{
  "n_layer": 11,
  "experts_per_token": 4,
  "normalize_top_k": true,
  "routed_scale": 2.0,
  "vocab_size": 8192,
  "optimizer": "soap_variant",
  "lr": 0.00259,
  "batch_tokens": 131072
}
Below are experts of layer 5 (counted from 0) of a mixture-of-experts language model. Rows are named router (the router's row for the expert) and show model dimensions 0-127. Each number is 128 + 24 x the weight over its row's rms, rounded and kept within 0 to 255.
After each expert's rows: "comes after" lists some tokens at least twice as common just before its tokens as in all text; "mostly gets" lists some tokens that are sent to it at least half of the time. This comes from a sample of Wikipedia text that the model never trained on. Tokens count by the router's weight.

# expert 38
router [147  97  90  94 150 117 117 154 126 134 127 132  91 150 118 112 124 103  88 151 113 122 146 159 102 137 124  99 147 103 106 119 139 117  96 104  63 156 129 176 122 129 100 154 118 121 130 131 157 159 126 103 122 107 159  86 125 154 152 149  91 130 146 156 144 133 136  93 156 127 168 129 124  97 132 133 136 106 129 119 134 162 105 132 153 171 124 143 108 163 149 109 104 165 153 143 146 144 197 126 128  81 137 107  72 149 170 105 139 159 149 133 146 118 172 129 144 104 134 115 164 173 114 107 124 122 147 159]
comes after: " |", " ", "0", ";", "1", "%"
mostly gets: " —;", " −", " households", "%", "%;", " —"

# expert 16
router [112 125 133 113 123 133 142 149 121 143 106 136 108 117 131 122 126  57  92 132 143  84 153 160 101 135 117 130 171  87 113 123 123 137 136 133 101 156 132 135  83 122 109 135 126 166 142  94 143 172 130 122 137 159 119 152 152 124 159 155  95  99 113 134 107 148 145 138 144 151 115 156 120 130 151 126 152 138 126 130 168 110 115 112 176 158 104 143 130 117 137 114 147 130 147 128 170 145 121 122 121 115 123  63  49 139 139 134 149 152  91 112 155 116 127 135 125 148 104 149 100 140 112 144 124 104 184 128]
comes after: " and", ",", "\n", " |\n", ")\n", " well"
mostly gets: " and", " &", " but", " or", "',", " ;"

# expert 29
router [124  94 114  94 151 123  90  88 129 136 171 152  94 123 101 138 146 114  97  87 129 141 128 168 127 146  89  96 107  76 143 150 129 104 126 156  90 127  83 175 124  88 127 139 113  96 126 131 140 140 118 131 130 154 170 104 118 105 136 123 164 136 122 118 148 181 125 131 164 122 121 162 104 126 144 163  89 129 130 119 107 204 139 123 212 159 100 144 113 122 159  87 126 127 131 164 127 118 128 125 119 114  99 111 119 150 114 132 138 156 115 124 166 134 100 144 114 145 114  82 137 143 138 150 138 168 112 133]
comes after: ".\n\n", "==", "\n\n", " of", "19", " also"
mostly gets: " ==\n", "==", "==\n", "History", " ===\n", "See"

# expert 39
router [139 127 117 147 113 116 132 126 131 166 127 160 122 142 126 106 139 144 105 113 111 139 146 164  98  83 110 142 151 101 165 135  88 171 130  91 123 126 151 141 152 109 141 115 134 138 143 139 133 125 135 130 116 134 187 131 144 146 147 122 136 129 167 117 167 171  94 130 146 121 124 143 109 100  90  96 115  82 150 147 142 156 162  82 149  95  87 163 118 154 143 125 146 129 153 123 148 134 133 133 121  77 100  89 111 149 161 150  70 132 143 113 121 103 172 148 121 137 138 138 176 144 118 109 110 125 110 163]
comes after: " ", "20", "19", ".", "18", " two"
mostly gets: " three", " two", " several", " four", " five", " six"

# expert 30
router [157 125 144 141 133 111 139 139 111 122 165 104 112 130  85 129 143 157 138 110 163 136 133 161  82 106  73 161 112 106 141 106 134 146 139  80 121 140 111 132 126 200 148 158 129  94  98 130 153 150  88 128 111 126 154 110 115 166 102 136 102 111 148  94 112 134 147 154 134 163 125 105 121 110 132 121 102 102 109 157 121 167 121 110 175 113 127 208 142 149 154 126 144  54 135 118 133 145 121  95 119 118 101 130  96 160 112 148 104 158  82  77 151 121 111 140  98 153 105 140 174 112 158 139  83 140 146 170]
comes after: " ", "20", " he", "19", " also", " He"
mostly gets: " wrote", " tells", " said", " says", " make", " give"

# expert 48
router [127 115 173 114  90 163 114  98 125 102 166 154 118 141  97 123  82  96 119 117 140 119 113 157 101 110 115 124 100 128 122  89 160  87 126 111 133 161 146 129  61 138 138 147 130 138 118  80 177 134 149  93 124 106 139 121 102 102 125 159  89 136 118 147 143 128 138 100 149 121  93 140 104 106  88  80 136 141 108 112 120 177 156 156 128 197 129 127 114 130 129 115 139 141 124 116 106 113 142 116 115 135 139  90 175 123 129 132 106 118 104 136 164 167  88 121 132 121 142 136 148 129 116 137  99 111 128 153]
comes after: "-", "\n", " was", " is", " were", " be"
mostly gets: " Candidate", " Coordinates", " Succeeded", " Born", " born", " located"

# expert 12
router [124  99 169 107  93  86 137 123  92 150 152 116  59 114 126 130 149 101 116 110 134 149 169 145 154 158  86 112 117 117 146 132  59 156 128 116 114 120 151 159 123 126 128 130 131 125 111 152 162 109 152 132  96 126 148 133 159 123 115 135 120 114 127 103 137 169 118  93 138 171 113 128  88 123 145 140 131  92 136 150 138 166 112 134 155 161  82 153 105 159 140  97 174  98 155  98 145 148 189 140 127 145  65 133 107 113 152 113 149 153 156 155 113 137  98 165 145 155 131 107 136 149 145 136 123 170 165 145]
comes after: "==", " the", ".\n\n", "===", " by", "-"
mostly gets: "See", " Best", "==", " Crit", " Billboard", " List"

# expert 0
router [157 136 128 102 124 155  93 177 126 143 147 150 124 150 124  88 141 104 158 135 112 115 146 131 110 154  82 105 149 139 125  96 147  88 112 164  95 140 125 154 127 116 154 155  80 131 116 112 150 149 145 118 134 132 123  75 130 125 155 133  77 131 112 162 139 132  70 132 149 142 135  87 125  97 141 133 126 108 162 109 119 195 111  74 187 132 141 149 135 141 158 134 138 127 123 140 126 162 148 117 107  79 122  94  97 114 112  98 137 155  76 101 124 112 152 166  97 117 112  99 117 141 134  76 108 138 149 157]
comes after: " |", " ", ")", "\"", "0", " —"
mostly gets: " —;", " Nominated", " Yes", "%;", " —", " |"

# expert 54
router [139  88 111  97 126 143 121 146 124 143 150 134 115 141 120 167 100  91 143 139 132 100 119 165  97 174 118 127 152 107 134 139 131  87 134 114 115 143 117 191 115 158 164 136 134 186 118 119 161 149 139 138 154 127 168  51 153 106 136 119 137  78 131 116  91  89 129  94 163 147 143 162  95 119 126 122 139 110 124 160 108 121 129 105 173 152 110 133 124 158 114 125 148 103 154 140 130 143 144 123 127 108 143 103  76  94 146 144 115 144 110 150 115 119 150 107 121 128 123 158 132 186 153  83 148 147 126 174]
comes after: " as", ",", " is", " to", " was", " known"
mostly gets: " became", " under", " as", " become", "As", " As"

# expert 43
router [145 146 151  95 129 126 150 166  74 130 131 141 101 128  78 163 102 101 102 120 137 125 152 164  96 127 113 135 148 110 157 114 129 125 130  87 117 121 141 126 145 132 115 139 101 103 162 138 134 152 163 142 149 127 148 129 124 137 132 122  84 109 135 124 154 104 116 106 128 152 157 104 122 137 110 124 118 110 150 129 113 138 157 155 121 136  86 136 104 118 144 102 175 116 161 157 168 140 169 128 141 112 111 126 115 131 134 125 118 141 163 131 116 147 130 159 139 133  97 130 171 155 130 119 151 189 137 128]
comes after: " of", " in", " the", ":", " from", "|"
mostly gets: " South", " North", " Slov", " New", " Kitt", " Los"

# expert 49
router [137 117 132 101 102 145 133 155 126 146 161 129 107 134  83 130  84 125 111 114 111  86 137 151  94  60 120 136  96  61 137 127 132 156 175 105 165 148 150 104 102 111 166 150 129 141 116 149 163 145 110 124 116  92 146  88 123 155 131 126 110 104 119 168 129 160  88 113 132 124 113 150 160  91 112  93 141 128  81 138 108 127 148  99 143 136 114 154 163 118 143 116 156 163 121 124 103 150 146  86 119 123  69 131 123 113  98 148 116  92 107 106  94 170  99 156  86 119 132 145 119 113 148 123 101 124 151 168]
comes after: "20", "19", " was", " which", " it", " is"
mostly gets: " located", " used", " often", " built", " consists", " followed"

# expert 18
router [125 149 163 108 112 181 132 137 101 150 162  98 116 121  90  85  94  78  91 131 117 119 156 126 141 137  48 118 150  90 132 123 165 117 134 102 143 163 138 127 101 110 134 151 161 138 111 120 139 120 168 125 144 144 123 143 130 109 149 121 145  95 131 121 162 100 157 127 127 141  95 158  80 166  85  95 148  92 179 151 107 145 113  82 190 155  85 140 147 122 135 102 124 136  95 133 125 103 131  79 106  91 102 126  79 118 129 146 156 120 154 161 129 117  94 136 135 140 133 108 132 185 162  92 123 144 168 174]
comes after: " |", "==", ";", "===", "\n", "\n\n"
mostly gets: " MPC", " JPL", " Length", " %", " Candidate", " Species"

# expert 17
router [159 113 136 110 153 125 142 114 101 138 140  92 101 135 117 126 136 121 136 125 124  93 121 138 127 103 101 132 121 130 105 110 119 126 100 122 122 143  96 124  91 152 116 126 137 139  76  88 130 135 129 152 138 168 102 132 117 126 153 107  82 111 101 136  76 136 149  87 124 169 101 196  83 121 142 123 133  95 122 166 151 149 130 109 144 144 112 141 103 124  99 154 133 162 129  89 124  58 152  93 108 105 131  91 110 142 151 167 165 160 140 127 134 118  86 157 121 144 155 115 117 134 142 128 135 130 152 153]
comes after: " to", "\n", ")\n", "-", " not", " would"
mostly gets: " could", " def", " can", " would", " should", " will"

# expert 51
router [150 112 137  98 104  92 164 145 122 157 142 146 121 135  86 132 134  97 130  92 160 124 130 113 101 156 126  96 134 102 131 142 122 125  72  86 147 150 138 129 120 139 171 160  83 115 136 144  90 121 167 139 137 119 109 115 162 170 142 165  75 169 153 119  94 121 111  97 153  99 169 124 135 132 102 110 110 104 161 109 148 130 184 121 130 176 108 143 122 152 109 118 110  63 131 137 158 143 174 114 130 118  90 107 146 136 114 128 152 145 116 160 108  90 136 123  97 121 110 125  97 143 121 144 110 138 127 145]
comes after: "-", ".", "\n\n", ".\n\n", " =\n\n", "|"
mostly gets: " Genus", " Website", "The", " Binomial", " List", "Species"

# expert 62
router [118 135 150 140 135 127 161 120 148 152 132 138 129 111  92 205 124 107 107 105 110 150 143 194 116  90  86 153 150 113 122 170 137 121 116 124  80 147 129 121  94 148 140 133 139 150 141 144 145 176 119 152 108 141 142 120 125 133 139 126 138 166 145 130 127 172 115 118 143 122 109 151 123 139 101 100 128 154 130 172 115 166 119 117 175 141 137 118 147 143 136 119 121  98 169 134 180 117 133 142  61 109 117 106  84 149 133 132 117 120 136  95 147 116 163 101 137 115  89 132 143 112 148  91 132 118 136 119]
comes after: " ", "–", " (", "|", " in", "6"
mostly gets: "–", "°N", " −", "°", " (−", "20"

# expert 40
router [111 111 119  93 130 121 139 154 122 118 131 124 139 109 159 154 127 108  99 131 134 124 183 150 112 108 143  98 114 111 117  93 124 168 111  96  87 144 131 110 114 147 180 148 115 137 156  73 138 132 100 128 143 147 164 120 113 136 114 125  97  95  98 166 109 145 135  93 135 105 104 105 107 118  81 129  90  98 148 110 102 144 177 113 169 159 127 147 125  93 106 120 141  81 144 142 126 146 144  90 157 108 138 117 140 118 117 100  82 155 102 112 181 165 138 166 154 122 111 138 136  99 128 152 125 145 109 113]
comes after: "20", "19", " a", "18", " with", " due"
mostly gets: " Genre", " suffered", " Despite", " despite", " This", "ression"

# expert 50
router [133 139 140 121 150 131 164 112 143 136 130 162 122 146 143 164  71 144 121 135 136  93 122 157 134 108 104 130 131  82 111  96 107 115 128 137 107 117  87 142 141 149 122 134 147 151 152  98  86 193 138  93 120 129 124  92 172 108 142 120 100 151 122 131 185 166 146 101 140 135 103 161 119 102 125 136 101 132 148 124 128 160 118 156 159 144 120 152 130 121 122 126 129 126 170 135 153 142  98 160 107 153 117 125 139 136 142 139 150 171 113 116 134 124 110 156  98 112 114 101 120 132 165 134  91 133 127 146]
comes after: " |\n", "|", "\n", ")\n", ".\n", "0"
mostly gets: "'\n", " |\n", "|---|---|---|---|---|---|\n", ".\"\n\n", ").\n", "|---|---|---|---|---|\n"

# expert 1
router [ 96 118 152 124 123 105 135 164  65 141 109 116  91 147 137 102 117  81 114 139 144 128 121 140  86  71  84 118 126 100 144 113 139 150 117 120  97 175 117 125 112  73  86 155 125 124 138 119 163 148 152 117 117 138 125  60 141 137 130 152 105 109 124 150 143 114 104 147 147 139 138 138 140 118 153 122 115  96 137 101 127 166 138 139 163 135 141 142 111 161 130 119  93 123 138 115 113 118 153 150 132  91 125 120 100 132 144 121 115 110 119 162 115 150 128 175 110 104  77 106 134 178 137 123  85 137 116 131]
comes after: " |", " ", ";", "0", "–", "1"
mostly gets: " JPL", " MPC", " ·", " Nominated", "%;", " —;"

# expert 61
router [101 133 148  96 111 114 131 124 109 122 138 143 105 131 120 144 164 105 142 133 102 117 133 147 111 127 131 153 154 156 166  95 112 139 105  97 104 106 156 141 116 153 138 145 134 115  66 137 123 158 126 129 115 144 114 154 129 152 121 116 106 113 118  88 142 108 111 144 125 115 102 123 153  78 138 113  83 124 164 134  98 158 134 111 197 185 158 145 110 139 190 112 145 115 128 145 121 121 187 113 128 104 144 110 122 107 160 111  91 130  94 117 154 118 157 133 139 134 123 129 128 161 131 100 112 119 140 140]
comes after: " |", " (", ":", ";", "|", "-"
mostly gets: " f", " F", "-F", " FRA", "-f", " AUS"